config.toml
n_experts = 24
router_score = "sigmoid"
balance_loss = 0.0195
lr_router = 0.000581
attn_scale = 0.125
tie_embeddings = true
init_std_down = 0.0324
lr = 0.00057
beta2 = 0.98
warmup_steps = 221
schedule = "wsd"
decay_shape = "linear"
final_lr_fraction = 0.1
seq_len = 1024
dataset = "wikipedia_en"
Below are experts of layer 6 (counted from 0) of a mixture-of-experts language model. Rows are named router (the router's row for the expert) and show model dimensions 256-383. Each number is 128 + 24 x the weight over its row's rms, rounded and kept within 0 to 255. Numbers have three digits each.
Before each expert's rows: "comes after" lists some tokens at least twice as common just before its tokens as in all text; "gets" lists some tokens that make up at least twice as much of what it gets as of all text. This comes from a sample of Wikipedia text that the model never trained on. Tokens count by the router's weight.

# expert 22
comes after: " the", " a", " |", " and", " to", " an"
gets: " ", " all", " No", "–", " p", " out"
router:150111085102099107145134144105182150163168160105152179097103107169119110147175129102173165114142103145112119149152130145142102135149129085105128165161161119125132168135141122143106124163124145171160121136146133100157137162049124116122098107115125116152101131141143156149112148116126107112130117139130139113125140140127124121128158123102144069135120151185111121141112185113138126090139

# expert 9
comes after: ",", " |", "0", "|", "6", ";"
gets: ",", " ", " by", " in", " with", " for"
router:156078128122136097137128137113156158100145113133110166159095093151162118118159151113115131139096128143115117105121121152120179123119131127162152137129124119132156132149125130129147098128084117143149187117108112068164141126107135141074088106100157156105133125096160138184161141140129104161141155093124115119145090173160125129106157151080111119148127136174126201137111151157125128136135

# expert 1
comes after: ".", "–", " and", " The", " that", "The"
gets: " the", " The", "5", "%", "The", " km"
router:154113115152121118141132135146138117122111172135107143139090120129134127095167104135155167127107141138141135152119121138137141120137126112119172140135148122150161128138103118134133095100125164119152173110149163117158158139097099114101112126131143150157124117102100128135137157116132123124111156104111127100177137120126136142181148125117137167156140147172097207103128122119119156148164

# expert 2
comes after: "\n", " |\n", ")\n", ".\n\n", ")", ".\n"
gets: "-", "\n", " (", " |", "|", " |\n"
router:129128161149134102129130160104109125125121111103102123124103140178127096148142167148160149118128157130146133105127112124096120105145122102167153137111140152102137109154123170108127129125123135127133187152170107143126156143044174164082064124108162181134138130119101134174151162150129125090087189127135117058152123131125155131111170115095136108122126134211121148136151140132140161128115

# expert 12
comes after: " in", "2", "1", " the", "|", " In"
gets: " ", "0", "9", "2", "1", " just"
router:148086091130148143150142126099148112103153114152110146112115102121093118142179170130141153123107137142165123132112125136106132151137123123151132159131144106125113128103148129099153108120116099147120111150145080142164124138107160136113116159116156145153163093133075139174177129101119108147126147110119116090150109107159135163107124149096163130114108160147109153117106131147143141123148

# expert 4
comes after: "9", "0", "1", "8", "7", "2"
gets: "9", "0", "7", "8", "6", "4"
router:132141126117119132171146155122169111118174135174055131134073077162113105127161138121140122114118131140097123133093130159095115096174127105139131109125132095126164120085105165131138140128147119143132154109142104100132150142123097155113138114140134125135126147103122099151138110146112084101093145129102092114172095153139138144118150167100125146130103137146112151172101109137121136119096

# expert 5
comes after: " ", " (", "1", "–", " $", " M"
gets: "1", "2", "9", "3", "8", "4"
router:140109095127170139152153150159123107108150159163107135143133076145146155129159125138119132097127105133164112120153116142107119111147179142161133150096134153133089131129144141139147106133132173127107144134107135150145139120116150150116129118085181135131120152115095150166129126117105155110118116159123106107158130123142137148162161135126108123159145136131103166131128183159133146095105

# expert 15
comes after: "-", "\n", ":", "9", "8", " /"
gets: "-", ":", " (", "5", "4", "7"
router:140140127153126141136133137093095149116134141161150122175097124137130094154123145091155116165117123125135122134182114129106142098129106104153171146093145160167115119115144140123137105096134123081113192172143126129166140156088208091132112150148161165137146100099116127135127162093122145099104167132112112108174140147097131125122098110109204165131171137185132136133144100116133192135091

# expert 17
comes after: " |\n", "\n", ".\n\n", ")\n", "\n\n", ".\n"
gets: ".", "|", "\n", "-", ".\n\n", " |\n"
router:137132144152097068157133153133145112119145127137100146112120138125142125153147150123177172132105105154138125135131129122088135105147161102130181110119138132108128120133090139105124140088128147147118156082137122144107138112043169161138079102110166130132100120122126143140112125195115132127094139126158094050147137151108118173121165135103107121107154096193133155122142119127117154131082

# expert 11
comes after: ",", ".", " is", " and", " was", " as"
gets: " and", " a", " was", " is", " as", "'s"
router:128106130126175120148143148081145149094138100124130155115096162165123075083156120105169150137107157142122113120090092138083109131153144156144158107172122126113151143093101140134112118131136097106134146075119112132164160118041148128106146114101149139123125098135152162177136109157134143101091175084125141121135132116156127102090147124107135114134145138157162220103141135130148125129161